{
  "n_layer": 10,
  "d_model": 128,
  "n_experts": 128,
  "experts_per_token": 6,
  "d_expert": 64,
  "d_shared_expert": 0,
  "activation": "squared_relu",
  "moe_layers": [0, 1, 2, 3, 4, 5, 6, 7, 8, 9],
  "router_score": "sigmoid",
  "normalize_top_k": true,
  "routed_scale": 2.5,
  "balance_loss": 0.0083,
  "balance_bias": false,
  "init_std_router": 0.0079,
  "lr_router": 0.00224,
  "vocab_size": 1024,
  "norm": "rmsnorm",
  "norm_eps": 1e-06,
  "tie_embeddings": false,
  "optimizer": "muon_variant",
  "lr": 0.00187,
  "beta1": 0.93,
  "grad_clip": 0.5,
  "batch_tokens": [32768, 65536, 98304],
  "seq_len": 1536,
  "train_tokens": 294600000,
  "steps": 4763,
  "dataset": "wikipedia_en"
}
Below are experts of layer 2 (counted from 0) of a mixture-of-experts language model. Rows are named router (the router's row for the expert), up (a neuron's input weights, with its number) and show model dimensions 0-127. Each number is 200 + 30 x the weight over its row's rms, rounded and kept within 0 to 999.
Before each expert's rows: a language model's description of what the expert responds to. This comes from a sample of Wikipedia text that the model never trained on.

# expert 12
It responds to: Word-piece x (Linux, intoxicated, approximately) and prefixes like ex, sub, sy, acc, rans, plus signs in tables and code-like text.
router,217,248,219,188,198,210,217,204,191,229,180,182,203,203,171,188,167,206,168,128,258,238,209,212,209,199,189,215,127,214,169,212,207,167,166,148,239,167,176,150,235,139,214,201,195,179,234,222,214,224,211,168,228,171,213,228,225,183,151,173,210,224,231,192,218,141,183,183,207,227,173,193,217,221,211,233,279,183,166,223,201,186,154,179,155,183,106,169,192,192,209,176,184,221,224,157,193,185,199,192,189,237,158,179,215,282,198,225,209,199,225,201,234,203,161,197,204,148,226,213,185,145,220,190,175,220,188,254
up1,242,178,243,185,169,192,233,222,211,229,202,185,226,238,216,260,188,244,129,192,178,213,264,195,185,189,191,198,174,208,180,223,190,203,188,165,250,200,188,254,254,212,143,197,199,187,128,216,244,196,210,192,188,133,208,190,207,206,187,178,208,187,193,184,191,233,224,183,217,235,192,178,177,213,182,212,202,199,150,236,231,239,195,299,211,178,197,167,272,156,196,220,217,233,140,220,239,211,219,172,192,162,169,182,210,168,161,143,264,188,199,200,165,183,213,241,160,204,208,180,167,192,208,184,213,197,231,185
up2,222,226,276,225,240,216,179,186,174,205,232,230,197,217,158,193,245,176,159,186,172,179,238,173,144,213,235,185,218,183,173,182,236,152,191,228,196,196,165,226,221,200,234,181,186,184,217,251,232,158,216,248,176,202,190,179,191,208,203,224,178,191,222,183,191,225,207,177,206,201,176,174,188,224,212,251,258,192,180,189,161,189,183,193,139,169,175,192,200,270,160,176,205,271,202,197,161,255,173,228,225,194,260,170,184,240,171,264,203,165,213,231,225,203,171,258,152,204,147,181,199,178,189,163,213,219,204,255
up3,179,206,125,150,185,149,213,225,172,163,268,195,215,189,222,199,243,161,165,208,178,179,190,208,217,192,225,181,215,201,198,198,183,173,215,211,233,235,146,208,236,242,212,186,216,214,142,185,169,182,261,204,167,209,231,201,190,220,156,181,275,183,218,135,207,205,145,170,179,226,194,266,196,212,243,210,203,223,183,231,240,235,150,225,142,222,198,194,224,248,182,244,201,190,195,202,151,220,178,234,234,231,242,160,150,213,199,195,192,157,231,193,167,232,166,175,174,186,199,194,199,205,246,237,172,217,211,189
up4,263,185,242,216,138,171,203,202,159,276,171,245,158,231,220,208,212,194,159,179,212,235,203,209,208,235,218,214,169,202,203,196,233,177,155,164,209,180,224,226,169,255,202,202,173,207,174,248,219,197,205,207,198,144,199,178,146,172,203,173,222,180,215,229,132,200,189,220,162,224,229,150,213,229,152,174,243,217,168,221,234,228,134,203,198,235,171,238,173,139,190,222,226,234,185,200,220,202,195,218,209,180,191,237,217,200,197,218,208,174,166,251,151,194,209,248,178,139,227,210,161,207,166,196,200,244,191,242
up5,235,197,239,184,224,232,202,240,212,209,228,202,223,209,183,179,165,217,206,187,249,214,251,167,202,176,212,196,242,201,176,194,189,276,230,198,160,206,193,235,229,166,195,196,260,244,232,158,189,156,230,206,218,234,192,190,167,165,177,190,212,183,213,159,235,126,184,224,208,195,176,184,207,216,193,184,202,161,245,220,237,176,169,143,205,183,199,162,182,186,190,184,239,236,271,173,168,186,135,167,254,218,192,230,241,252,206,253,210,231,140,213,197,215,248,176,261,159,176,185,181,185,233,185,194,237,207,208
up6,207,220,205,201,230,186,249,208,189,203,205,209,257,181,209,131,184,166,211,225,130,249,182,229,224,204,202,198,241,184,167,207,200,240,240,267,256,191,270,282,202,175,230,229,199,215,247,134,200,195,228,238,242,223,208,173,213,198,198,174,252,175,160,196,212,196,169,184,198,238,190,193,205,163,202,213,207,153,186,176,212,194,185,207,218,209,226,224,197,162,191,190,161,148,205,246,214,153,198,189,183,232,151,146,144,219,226,214,234,243,229,209,207,206,189,212,168,185,189,197,206,158,259,221,161,205,168,205
up7,214,219,218,204,194,128,180,223,173,192,134,193,208,198,190,218,233,178,207,215,216,208,232,220,179,171,162,197,165,213,235,238,221,211,228,194,227,181,194,169,276,165,221,150,170,173,235,217,156,191,181,229,158,179,197,269,170,211,251,198,270,203,155,179,129,216,179,204,212,142,205,180,260,213,197,180,176,203,190,182,187,253,230,227,199,155,171,242,202,206,199,216,216,188,195,149,215,187,196,185,259,221,164,166,192,218,199,231,240,169,198,216,184,228,203,218,170,191,249,268,166,183,191,160,164,174,210,232
up8,210,184,242,171,215,195,204,185,179,249,176,279,247,193,169,193,225,187,201,169,233,174,252,175,188,208,212,169,215,225,224,139,216,198,220,228,198,222,209,240,209,208,178,288,223,207,161,164,209,239,201,223,173,195,226,208,136,141,176,187,243,209,210,152,233,179,234,247,210,203,189,142,216,191,137,155,231,203,171,217,213,222,178,204,227,166,201,116,199,187,251,206,152,225,160,203,206,211,202,254,234,201,175,173,215,171,196,169,207,186,216,207,208,178,156,211,142,172,244,236,192,180,200,212,196,221,189,196
up9,206,183,230,239,233,121,215,172,177,215,234,213,200,192,261,185,212,206,216,194,219,256,193,192,203,158,183,177,144,242,218,282,191,228,228,179,163,175,216,180,174,179,192,226,185,204,220,230,189,226,185,186,245,203,228,221,241,212,168,269,229,253,200,191,193,178,191,205,188,185,192,179,165,178,201,212,194,174,174,191,194,227,174,198,244,202,200,144,200,201,218,199,183,219,252,170,188,226,213,178,172,161,229,207,168,136,226,208,200,226,177,259,181,277,204,174,220,198,125,218,218,204,235,171,196,216,165,285
up10,204,204,154,180,183,142,216,199,120,257,182,198,212,195,205,223,187,216,207,180,169,233,263,204,183,230,156,253,171,213,184,197,191,197,178,181,134,166,188,201,248,162,217,224,277,176,188,250,214,200,197,232,218,178,199,217,248,181,256,226,201,179,180,184,181,169,204,253,257,206,184,183,177,237,216,184,247,200,236,232,172,175,176,198,240,225,195,193,137,187,208,167,171,187,187,193,176,243,225,171,189,238,202,179,190,211,246,188,237,212,232,211,220,187,216,170,217,159,150,204,138,217,211,192,172,244,140,198
up11,257,172,209,159,229,195,199,232,219,155,158,219,175,233,165,233,227,184,184,187,204,193,233,212,179,169,230,176,203,233,145,236,234,195,165,188,227,198,171,232,191,209,186,222,168,229,171,152,172,195,226,197,225,185,197,217,189,228,224,188,221,197,184,178,180,154,155,236,188,262,174,214,195,224,162,236,232,165,241,223,252,213,182,170,198,194,168,203,125,166,184,205,211,197,207,253,195,230,207,158,113,270,190,196,243,220,220,193,201,208,255,147,247,168,182,185,221,201,191,241,230,137,167,205,192,194,197,247
up12,236,169,235,187,135,227,240,250,209,250,227,235,170,162,224,199,181,195,193,213,223,229,218,250,186,228,205,235,152,156,220,162,195,212,189,169,176,197,173,216,172,194,181,150,190,234,209,263,180,216,266,210,175,179,225,232,182,190,151,209,165,236,218,176,162,192,168,196,220,157,167,186,199,262,210,183,157,202,180,160,220,178,163,204,204,204,204,202,209,191,211,220,217,173,209,172,171,215,158,211,181,180,239,205,165,200,246,206,219,193,168,276,201,244,169,171,208,189,197,232,172,224,238,217,241,274,238,268
up13,200,185,209,154,244,261,229,219,189,197,219,217,200,234,205,198,200,201,219,149,235,155,204,198,228,186,226,185,156,189,156,234,219,205,212,145,154,189,170,192,170,119,170,205,212,240,190,234,139,263,254,147,233,210,197,182,248,181,268,201,250,216,221,217,252,171,217,159,129,210,185,187,166,217,228,227,191,177,233,181,226,179,159,240,205,192,214,205,200,203,210,221,182,198,194,168,189,251,226,161,180,160,170,215,192,214,232,204,202,212,250,232,170,190,236,208,234,171,222,220,162,215,178,227,163,205,170,223
up14,164,205,238,216,192,232,238,162,187,171,220,226,206,199,192,185,156,236,231,144,252,253,206,221,270,188,182,194,264,138,232,170,149,219,219,215,246,209,230,231,194,194,180,229,208,212,171,213,158,194,212,276,221,229,179,241,200,182,199,204,221,194,188,173,226,265,236,145,144,197,215,165,175,217,215,188,170,261,195,229,211,207,240,191,173,198,171,217,198,204,177,203,251,165,199,223,192,226,264,176,197,215,202,198,203,195,176,236,177,193,246,242,185,192,260,192,207,201,192,211,143,224,208,155,192,239,183,226
up15,190,200,176,203,197,197,237,182,178,214,260,197,225,220,198,188,208,204,114,201,236,226,226,236,147,172,202,218,233,165,217,236,220,190,146,224,199,174,161,223,187,200,191,182,157,225,178,179,142,210,187,250,177,175,206,208,136,170,216,180,222,158,209,191,261,258,167,201,193,162,232,274,207,193,222,170,189,233,219,170,191,220,196,255,207,162,188,217,222,206,190,199,235,237,217,200,180,152,230,221,201,174,219,156,230,163,171,189,195,228,224,259,214,237,173,184,197,167,167,278,226,181,158,203,213,224,149,231
up16,210,177,196,207,172,230,201,196,244,244,245,212,197,196,147,231,164,233,131,167,183,137,225,173,145,200,185,204,259,236,166,182,193,167,156,195,197,174,222,168,179,207,131,192,219,200,215,168,185,213,214,236,194,180,193,230,209,162,178,189,223,206,170,208,254,179,158,162,157,205,218,175,175,181,172,237,242,143,189,235,192,228,189,214,166,179,205,204,244,238,207,253,147,159,201,214,260,248,192,166,204,192,201,193,220,265,202,201,172,234,163,225,206,228,226,166,204,199,170,160,188,210,234,211,136,182,182,230
up17,190,208,189,185,194,179,210,217,207,209,208,197,157,235,183,232,206,216,210,184,189,147,222,221,204,184,177,182,197,157,190,179,190,169,118,228,186,168,173,195,183,231,158,153,213,249,194,175,132,202,196,217,173,159,187,191,203,185,177,167,224,269,219,238,188,186,251,174,198,171,154,196,227,238,200,200,188,234,212,219,158,143,186,226,166,197,211,172,222,241,211,172,169,208,188,154,281,226,188,245,192,212,229,158,221,239,211,247,201,214,192,224,189,193,215,180,152,186,179,197,231,189,117,217,180,267,177,277

# expert 52
It responds to: Pieces containing m such as m, comp, comm, often word-internal, as in tradesmen, Psalm, Supreme, them.
router,190,171,209,212,190,148,205,197,172,220,201,179,143,187,172,230,202,285,199,172,178,198,211,210,167,215,213,176,198,168,241,208,164,204,222,240,235,140,170,134,253,154,164,188,221,174,197,167,198,209,257,172,215,186,225,194,220,156,222,239,194,152,157,153,217,176,215,208,186,151,197,178,241,125,249,205,246,183,154,231,178,203,230,176,190,163,123,175,199,218,165,172,206,189,177,177,206,158,224,168,189,205,198,184,174,233,193,188,228,230,237,243,219,172,190,168,181,168,205,159,202,223,154,183,184,223,215,197
up2,130,189,241,183,165,194,176,209,195,219,182,208,191,185,191,272,173,214,190,156,196,213,302,231,186,203,223,226,191,226,198,293,172,143,199,191,216,109,189,207,182,198,209,198,187,205,188,204,174,195,178,203,261,207,228,200,173,206,177,251,174,201,177,233,231,174,206,168,178,207,165,216,162,224,241,190,207,202,152,161,206,217,253,238,187,204,156,162,226,182,261,186,231,179,178,179,180,223,194,182,228,201,190,162,184,212,239,203,225,282,205,195,182,185,241,174,209,199,171,228,216,204,229,156,204,194,178,179
up3,218,210,172,198,221,162,169,183,199,178,189,243,166,180,224,177,249,160,203,224,159,174,253,201,230,186,232,209,182,213,249,166,189,190,281,208,198,197,194,206,160,144,137,228,199,188,221,204,146,107,172,205,233,221,231,183,238,207,175,222,251,197,197,215,204,205,243,141,234,206,161,193,168,250,219,154,157,218,177,211,207,175,206,169,184,158,195,215,131,212,234,185,238,217,183,244,221,195,191,252,210,194,158,183,202,207,193,256,229,208,190,182,232,201,238,166,187,186,197,181,204,147,221,195,209,176,249,205
up4,199,223,212,230,209,162,240,209,202,210,168,233,219,177,153,213,145,256,188,181,221,218,191,230,195,146,179,246,197,161,181,184,175,190,202,228,207,162,195,231,194,170,189,207,197,201,198,158,155,196,186,216,262,204,181,230,155,117,187,219,216,156,203,184,202,238,203,173,185,167,228,278,205,150,214,216,217,158,200,277,123,222,188,187,219,174,213,236,233,219,184,179,188,197,239,169,196,150,211,161,146,164,174,239,177,213,188,189,222,181,256,188,238,198,168,204,217,227,195,231,232,234,212,207,184,173,146,220
up5,205,180,231,238,214,179,191,174,174,215,199,198,191,194,207,222,148,156,217,221,199,158,166,205,187,180,247,231,198,188,260,273,200,198,196,203,220,173,194,179,239,193,202,155,208,242,185,175,172,292,174,272,232,245,201,253,204,202,230,183,191,179,212,216,220,202,206,185,171,166,298,239,188,233,179,204,202,249,213,207,180,168,152,154,121,169,164,186,223,250,212,203,203,190,208,239,244,225,219,143,159,221,174,189,171,214,199,232,193,222,159,213,215,206,179,169,214,199,206,220,202,163,244,211,191,188,212,222
up6,177,180,223,211,188,136,238,205,198,224,190,161,232,229,168,231,176,227,198,227,202,239,224,212,183,195,204,201,165,210,147,227,181,216,184,168,261,171,133,232,162,216,241,226,246,170,205,186,136,184,212,225,197,144,144,171,216,174,200,174,204,190,202,194,166,155,211,195,181,170,207,211,179,217,178,152,217,170,170,181,179,156,208,236,144,170,205,164,228,252,185,214,234,209,248,186,145,207,234,189,188,168,207,273,180,206,226,201,213,193,255,233,177,231,196,178,266,164,233,211,169,237,216,200,232,211,153,174
up7,163,181,251,190,180,138,163,203,160,256,173,188,188,194,185,251,162,190,209,225,206,207,148,219,188,246,185,231,214,174,158,178,223,235,253,225,227,181,195,186,175,220,142,156,190,207,197,183,174,201,217,238,206,177,143,184,215,145,199,216,195,222,171,189,197,242,128,204,160,200,175,206,204,189,178,221,155,178,217,148,221,230,229,180,123,211,173,199,147,167,149,165,190,198,190,178,202,214,220,153,193,197,173,153,192,241,240,184,233,168,234,213,220,183,209,226,230,178,184,206,230,221,158,231,224,254,237,231
up8,197,222,204,181,206,173,187,249,181,157,201,265,216,164,196,179,174,199,234,210,183,230,174,222,218,195,200,221,194,222,177,159,141,192,230,232,244,143,151,206,248,272,233,231,182,211,216,222,192,236,241,169,235,259,165,166,236,236,210,174,157,223,243,170,215,238,210,227,194,221,198,201,238,155,212,248,227,206,215,183,193,196,204,202,159,203,192,234,232,268,243,169,126,204,166,213,196,160,226,172,163,228,159,169,158,213,220,155,193,236,193,209,164,206,184,159,212,229,247,207,224,194,181,184,204,168,220,207
up9,155,167,203,202,224,223,195,222,202,194,192,206,211,223,197,175,162,200,228,210,182,184,205,192,177,240,158,181,216,245,194,153,225,195,209,116,253,195,186,219,192,167,206,244,263,187,236,206,207,159,235,213,208,187,153,162,210,225,210,236,236,202,151,155,229,244,226,211,131,182,210,167,235,138,228,226,205,199,211,208,198,212,192,229,188,155,206,178,249,229,211,196,247,204,208,207,209,207,200,184,162,131,180,161,110,205,218,175,251,183,184,209,179,206,142,187,234,230,172,181,209,220,163,191,212,252,142,177
up10,217,148,198,211,189,185,209,220,150,227,198,199,194,201,195,233,211,197,200,150,155,162,188,208,211,188,157,205,221,203,211,128,227,194,192,126,217,233,202,205,271,193,227,167,190,179,233,160,183,192,210,166,219,245,219,189,216,156,205,193,236,206,187,201,180,188,234,216,190,176,182,175,246,197,209,131,145,175,213,193,177,205,243,206,190,209,274,189,234,145,203,221,186,278,258,187,246,131,178,173,182,234,161,170,243,177,182,221,191,205,237,199,267,193,185,165,159,189,234,190,212,217,249,208,174,203,216,188
up11,199,189,203,272,176,205,170,187,217,224,250,181,176,240,182,252,184,219,211,233,178,178,216,183,170,223,202,172,246,173,210,159,204,197,184,186,248,159,194,191,219,231,199,196,299,212,129,209,179,182,225,201,154,190,255,164,232,230,148,202,229,190,152,197,218,190,169,173,195,220,238,178,207,179,202,200,231,200,189,249,170,205,210,181,181,158,222,157,205,164,203,187,127,248,173,159,249,166,216,207,211,240,229,134,250,231,172,240,197,188,216,175,228,193,178,154,210,183,173,208,204,158,202,194,202,167,168,179
up12,209,251,238,182,200,178,158,231,184,166,227,198,174,219,185,186,172,236,236,190,279,246,201,191,217,195,195,207,146,176,215,195,171,180,159,208,222,256,164,201,237,171,240,180,198,176,180,154,252,205,245,186,187,191,198,205,203,175,169,236,190,189,201,220,178,209,184,209,164,170,242,179,200,164,146,178,220,199,215,204,177,147,164,219,185,182,230,292,185,190,213,167,200,189,225,205,182,206,153,165,199,194,211,146,183,192,172,252,172,197,245,230,281,215,216,158,146,191,219,186,146,197,159,178,207,240,229,160
up13,192,201,222,184,211,215,221,202,130,180,209,203,190,206,184,188,178,166,197,108,183,140,135,198,215,201,155,168,198,211,201,180,178,204,148,249,257,216,172,212,239,223,214,260,227,182,199,160,207,265,270,231,187,197,185,183,227,223,209,213,223,181,197,184,187,216,227,200,220,213,225,167,194,221,206,215,203,120,253,229,135,167,200,195,237,170,188,201,233,230,175,165,184,226,170,197,238,174,270,193,182,175,173,171,186,183,240,189,159,214,155,173,231,186,227,213,187,226,200,203,138,166,208,214,203,169,215,214
up14,223,175,194,206,159,213,206,217,199,204,172,240,197,258,194,238,182,208,205,155,209,197,207,226,202,175,228,195,144,191,186,234,240,227,172,212,219,129,178,173,207,188,174,144,236,195,186,163,177,229,168,111,228,188,173,171,202,215,202,285,237,196,196,194,173,165,173,147,202,218,148,199,202,184,170,154,132,243,168,219,160,182,223,203,164,172,160,233,213,230,234,198,191,217,167,242,220,212,223,126,168,170,196,156,213,233,236,191,258,187,200,176,179,188,164,244,162,217,180,198,202,199,229,199,182,189,189,200
up15,201,201,211,202,163,203,205,206,191,229,188,212,179,232,154,258,279,200,143,225,153,212,227,221,210,227,194,195,265,151,209,208,207,199,183,213,187,259,175,219,185,204,227,144,195,240,220,192,228,195,204,159,248,220,228,257,202,229,210,237,200,177,211,208,267,234,227,205,202,258,180,171,231,218,214,201,215,175,153,184,212,221,218,196,217,247,117,207,167,212,247,198,184,210,229,167,161,225,251,220,192,209,204,195,206,144,237,258,255,229,235,244,196,180,223,179,216,259,213,223,189,186,192,170,171,223,200,202
up16,232,175,222,206,151,185,217,194,188,225,240,232,178,222,225,201,218,161,214,188,131,172,163,244,162,199,159,136,176,185,178,159,161,193,202,178,251,163,198,188,239,196,201,213,206,175,195,186,175,227,212,216,224,227,215,173,179,173,253,242,230,204,225,241,194,170,175,183,205,207,234,174,231,223,196,174,164,163,197,198,218,252,238,262,199,161,233,183,223,141,237,209,237,214,182,133,234,172,182,206,207,237,198,223,192,214,157,237,194,223,201,220,217,229,202,225,182,155,210,238,178,87,202,170,182,235,209,202
up17,219,190,193,190,229,209,157,218,164,119,162,213,208,254,186,181,188,239,178,248,196,209,185,188,262,185,156,193,193,198,125,183,186,213,204,227,175,215,193,209,238,191,184,189,155,207,233,129,157,223,184,182,172,186,222,200,209,187,206,186,180,273,234,218,199,201,137,198,220,158,127,194,209,243,213,231,228,195,178,194,204,170,169,191,162,185,146,183,202,217,203,202,181,187,229,151,189,216,247,165,196,144,193,191,187,225,179,177,262,232,182,225,230,286,193,194,238,138,206,184,171,192,199,221,209,198,179,195
up18,211,224,214,231,209,186,232,184,206,230,192,225,210,200,243,236,190,219,185,161,243,153,170,152,182,150,225,256,265,195,210,228,256,208,194,197,204,181,156,167,192,200,153,211,224,235,151,215,167,189,242,169,204,165,184,186,169,224,231,195,187,196,185,201,202,279,201,155,208,177,189,143,199,223,200,210,206,204,236,266,288,233,257,175,206,215,223,198,198,218,202,191,221,233,244,191,171,243,210,225,159,219,276,189,192,208,161,184,200,189,207,247,217,254,205,187,230,168,223,206,213,242,220,193,217,175,208,146

# expert 51
It responds to: Word pieces an, k, z inside words and foreign names, e.g. lo-an, app-an-ages, Ber-k-eley, plus bytes of accented letters.
router,216,205,218,203,178,197,195,215,156,218,168,212,161,150,194,211,105,176,196,202,258,197,239,210,208,188,206,192,212,192,217,234,245,167,227,202,228,132,255,153,217,243,172,197,225,235,211,205,197,232,170,212,194,230,260,188,201,219,252,207,189,192,167,229,268,148,241,200,179,196,208,172,198,227,227,185,170,197,241,164,173,196,133,214,209,197,186,240,194,172,248,193,159,242,242,199,218,186,226,231,208,265,172,217,155,200,131,229,188,190,187,196,202,177,150,204,220,175,249,244,220,207,210,199,236,194,223,214
up2,222,225,173,141,211,227,161,196,174,218,229,144,248,219,267,238,187,227,206,185,184,208,211,166,187,225,186,226,147,199,148,174,255,202,233,166,208,169,236,193,195,220,232,195,262,164,187,243,163,208,185,200,207,234,239,157,159,153,187,208,204,207,187,245,222,187,264,189,207,173,173,180,185,221,200,162,229,167,204,251,205,196,156,223,195,178,201,174,174,218,229,227,210,244,262,180,215,176,234,185,165,225,198,194,204,207,132,213,211,212,171,223,258,188,202,172,183,175,265,203,231,232,229,253,232,225,167,220
up3,200,206,220,155,128,299,173,232,197,280,233,215,214,158,217,196,173,247,229,148,193,220,201,160,211,198,258,179,229,183,231,199,209,199,218,143,236,227,213,229,220,165,199,232,203,194,195,227,177,195,213,161,191,206,237,237,163,199,232,194,228,252,200,188,186,213,207,164,201,233,177,209,209,198,163,207,203,226,179,177,202,203,186,237,178,206,156,261,197,212,257,228,192,231,179,161,208,194,204,184,242,175,228,252,199,175,156,264,183,259,208,197,194,220,197,256,182,214,222,198,233,252,190,157,205,207,159,205
up4,164,118,212,208,203,288,203,228,196,183,203,208,140,166,176,204,166,186,198,183,225,152,210,173,200,179,253,181,163,229,237,193,173,200,201,162,259,166,197,259,147,165,260,215,194,222,205,206,184,161,152,209,209,192,208,212,190,198,167,215,217,206,195,193,163,148,175,194,224,219,209,199,182,244,194,145,200,279,185,220,227,223,188,189,228,135,216,182,199,211,182,225,199,204,191,184,211,221,169,240,255,224,172,213,213,176,209,256,166,146,213,270,211,221,224,201,163,223,181,207,196,185,227,148,197,212,178,194
up5,237,267,243,224,198,155,226,244,151,210,238,224,206,172,242,165,186,204,202,172,203,177,191,204,162,186,185,154,204,140,193,199,183,268,230,191,204,176,199,168,203,193,180,181,216,192,203,195,201,248,236,190,199,149,200,198,193,127,199,192,217,187,176,177,230,186,237,176,167,182,157,235,227,190,218,175,140,207,235,174,172,209,195,239,201,239,213,221,204,188,221,244,245,174,219,244,188,253,207,176,244,225,200,204,172,175,189,256,223,167,168,184,211,260,168,238,220,197,151,178,245,229,254,155,210,168,259,186
up6,198,146,176,242,142,194,226,242,155,180,225,211,209,225,262,184,163,150,216,224,226,225,197,184,201,235,188,212,207,162,198,204,209,198,222,198,234,126,240,213,231,162,230,220,224,208,214,185,183,228,218,219,188,221,208,213,236,202,187,215,224,180,154,218,151,260,230,241,202,159,167,192,236,215,209,160,225,187,200,124,160,234,176,216,208,203,225,200,216,225,230,162,210,188,166,141,219,215,212,196,163,201,215,142,259,186,236,159,171,207,191,260,186,222,211,193,194,222,183,230,200,143,222,239,230,236,264,171
up7,223,161,201,190,189,200,154,212,250,232,220,218,178,146,203,221,151,220,201,194,243,189,260,216,222,173,197,219,242,182,199,194,221,235,238,177,175,181,183,153,185,188,188,249,197,213,132,216,185,161,206,232,218,194,210,233,163,174,236,183,216,219,154,176,190,197,243,235,243,207,120,195,203,221,157,193,168,157,212,185,158,188,117,224,258,179,223,236,206,234,243,218,225,215,191,155,218,166,217,225,180,221,203,234,211,217,208,166,232,195,168,166,161,202,248,165,183,184,230,221,247,166,237,212,169,193,240,240
up8,213,219,160,207,193,184,189,197,204,262,187,202,166,240,208,168,226,193,208,202,281,216,239,173,214,199,201,221,214,210,232,207,216,204,226,219,178,197,201,186,188,208,245,194,226,218,186,179,205,217,164,208,253,183,191,221,230,191,163,208,144,281,208,220,257,160,165,183,201,204,153,191,216,217,220,177,215,144,220,236,251,225,210,296,149,177,212,267,215,260,264,200,200,249,187,154,238,186,217,184,203,207,203,200,182,214,233,147,204,172,187,221,196,188,212,213,163,207,208,221,166,247,173,149,173,242,220,230
up9,173,198,226,203,186,201,164,213,215,185,220,225,238,198,258,191,143,224,227,151,213,231,183,216,227,230,208,199,199,234,165,186,236,200,195,286,201,208,226,192,237,207,186,194,199,218,192,252,154,163,147,199,194,186,232,208,161,219,172,158,173,257,197,181,200,166,177,194,195,215,205,213,186,199,224,223,216,136,192,236,163,142,147,166,192,187,135,219,237,266,193,173,158,185,149,198,155,199,219,211,168,143,191,199,210,217,178,270,196,196,197,178,214,214,154,209,172,221,264,180,238,174,165,209,174,186,169,240
up10,195,195,234,264,210,176,225,179,218,214,192,221,164,241,177,139,184,195,206,249,259,246,212,211,215,201,188,175,209,184,176,236,260,208,209,216,222,198,181,228,242,146,155,180,229,196,190,181,129,232,194,193,178,226,230,196,230,197,178,175,188,199,199,158,215,219,262,191,218,228,244,246,181,230,219,171,151,179,170,260,215,185,168,257,200,130,181,159,204,202,179,221,228,233,221,140,222,209,171,154,242,175,206,245,246,242,171,170,168,211,212,226,168,159,218,182,209,188,186,168,179,214,207,229,178,176,231,201
up11,203,212,264,173,230,215,202,193,192,188,177,181,213,264,158,156,144,190,175,200,195,218,176,226,179,234,182,192,180,201,119,123,223,215,224,189,239,126,236,151,163,234,198,214,189,214,230,260,173,215,190,159,236,243,208,140,170,177,208,195,194,181,211,160,227,204,159,178,145,190,217,211,178,186,172,215,182,164,187,199,229,200,171,218,195,218,197,143,208,231,203,174,157,201,204,205,217,230,231,184,182,201,192,143,238,218,197,181,215,222,249,190,184,210,184,160,166,243,199,210,216,173,178,224,235,275,155,200
up12,176,205,220,186,153,220,241,184,223,207,174,212,151,204,206,177,147,151,192,198,257,156,201,137,197,185,195,165,174,202,159,217,144,225,214,186,248,214,199,166,177,200,202,233,219,233,191,190,200,160,180,215,216,235,193,189,284,249,220,193,207,189,176,228,235,188,200,172,204,192,160,226,208,243,166,253,182,192,186,159,204,164,168,250,207,191,172,204,198,187,259,181,220,175,146,187,172,156,215,212,207,192,120,169,230,182,245,256,183,218,237,205,199,220,220,234,254,220,184,175,178,255,173,233,170,204,153,188
up13,219,170,203,193,181,212,225,166,200,213,115,162,192,242,206,226,228,200,234,213,141,164,252,229,256,213,211,266,181,160,157,194,231,224,148,223,249,235,199,171,190,181,197,233,251,238,170,230,220,205,231,231,257,234,201,224,200,160,210,227,184,157,187,250,208,167,213,174,201,164,188,159,213,219,231,210,225,132,204,156,178,179,212,209,146,148,237,226,185,169,187,149,143,196,200,221,172,234,231,213,210,204,203,208,205,248,220,138,200,196,203,172,228,190,219,228,192,183,196,199,212,216,220,201,199,187,192,152
up14,210,165,226,166,205,183,216,214,184,241,209,204,181,148,213,178,180,172,162,216,201,171,209,227,195,209,175,220,216,207,223,165,178,171,239,175,258,176,210,174,263,185,264,200,232,235,196,205,150,232,190,188,189,197,202,171,182,206,158,147,245,234,178,208,219,196,163,191,193,192,257,172,217,211,242,133,160,191,190,151,212,163,206,134,166,147,168,173,157,168,206,152,202,194,177,207,124,153,195,232,229,203,140,217,199,212,178,219,182,184,185,224,169,181,216,203,235,159,238,173,228,192,149,241,213,156,173,176
up15,248,153,208,188,188,238,179,244,183,175,154,179,183,180,222,244,151,200,192,257,219,209,209,232,227,244,245,230,163,167,198,218,208,216,220,194,221,218,171,224,158,236,200,252,206,257,183,208,205,166,214,221,224,163,206,185,209,182,274,243,230,223,223,242,204,199,214,226,168,182,217,200,196,202,248,219,190,190,171,156,205,248,226,201,147,162,124,227,199,176,140,188,211,189,215,143,170,223,238,249,166,205,148,220,166,207,207,173,214,212,227,185,185,223,259,218,193,232,215,204,157,244,212,235,214,174,232,175
up16,219,220,228,135,219,198,203,240,215,248,178,203,229,187,148,162,184,188,278,171,212,198,213,141,243,206,212,179,192,173,206,198,220,155,244,200,214,183,199,157,194,190,163,236,186,190,139,220,149,186,224,239,202,247,212,253,206,183,270,207,217,200,197,225,198,222,236,251,153,159,200,198,163,275,261,180,219,191,159,188,182,207,203,191,168,200,181,241,203,171,221,203,231,213,186,161,214,185,186,213,144,247,204,151,150,203,187,228,188,173,245,191,226,179,188,181,221,159,202,189,196,239,223,174,205,210,210,140
up17,199,196,232,191,152,168,209,175,156,176,132,230,212,178,248,196,146,177,190,161,159,194,161,192,177,206,175,179,174,199,276,201,210,214,201,193,237,158,197,146,226,198,202,172,236,178,238,162,174,199,205,241,175,204,231,166,247,214,243,214,201,199,173,249,172,195,209,188,215,155,205,203,217,189,196,138,230,226,142,164,153,236,204,172,178,192,254,174,198,193,183,193,176,188,234,233,225,198,240,255,190,243,172,184,255,203,178,202,162,203,137,220,202,211,175,212,265,230,163,180,254,180,202,202,209,225,214,241
up18,203,178,209,226,180,178,212,237,137,195,183,178,164,209,266,209,198,205,173,200,276,223,213,165,143,196,139,205,239,176,228,210,253,197,174,204,278,177,247,232,230,220,130,179,246,174,229,207,204,190,177,201,209,201,205,156,213,225,221,179,210,227,213,210,169,195,235,183,195,212,298,215,217,245,204,206,209,169,200,206,206,199,182,218,229,173,217,193,218,214,256,224,156,222,201,207,219,185,225,190,212,243,154,171,196,245,186,201,179,168,151,178,232,214,193,152,168,202,221,262,214,217,256,236,171,198,228,182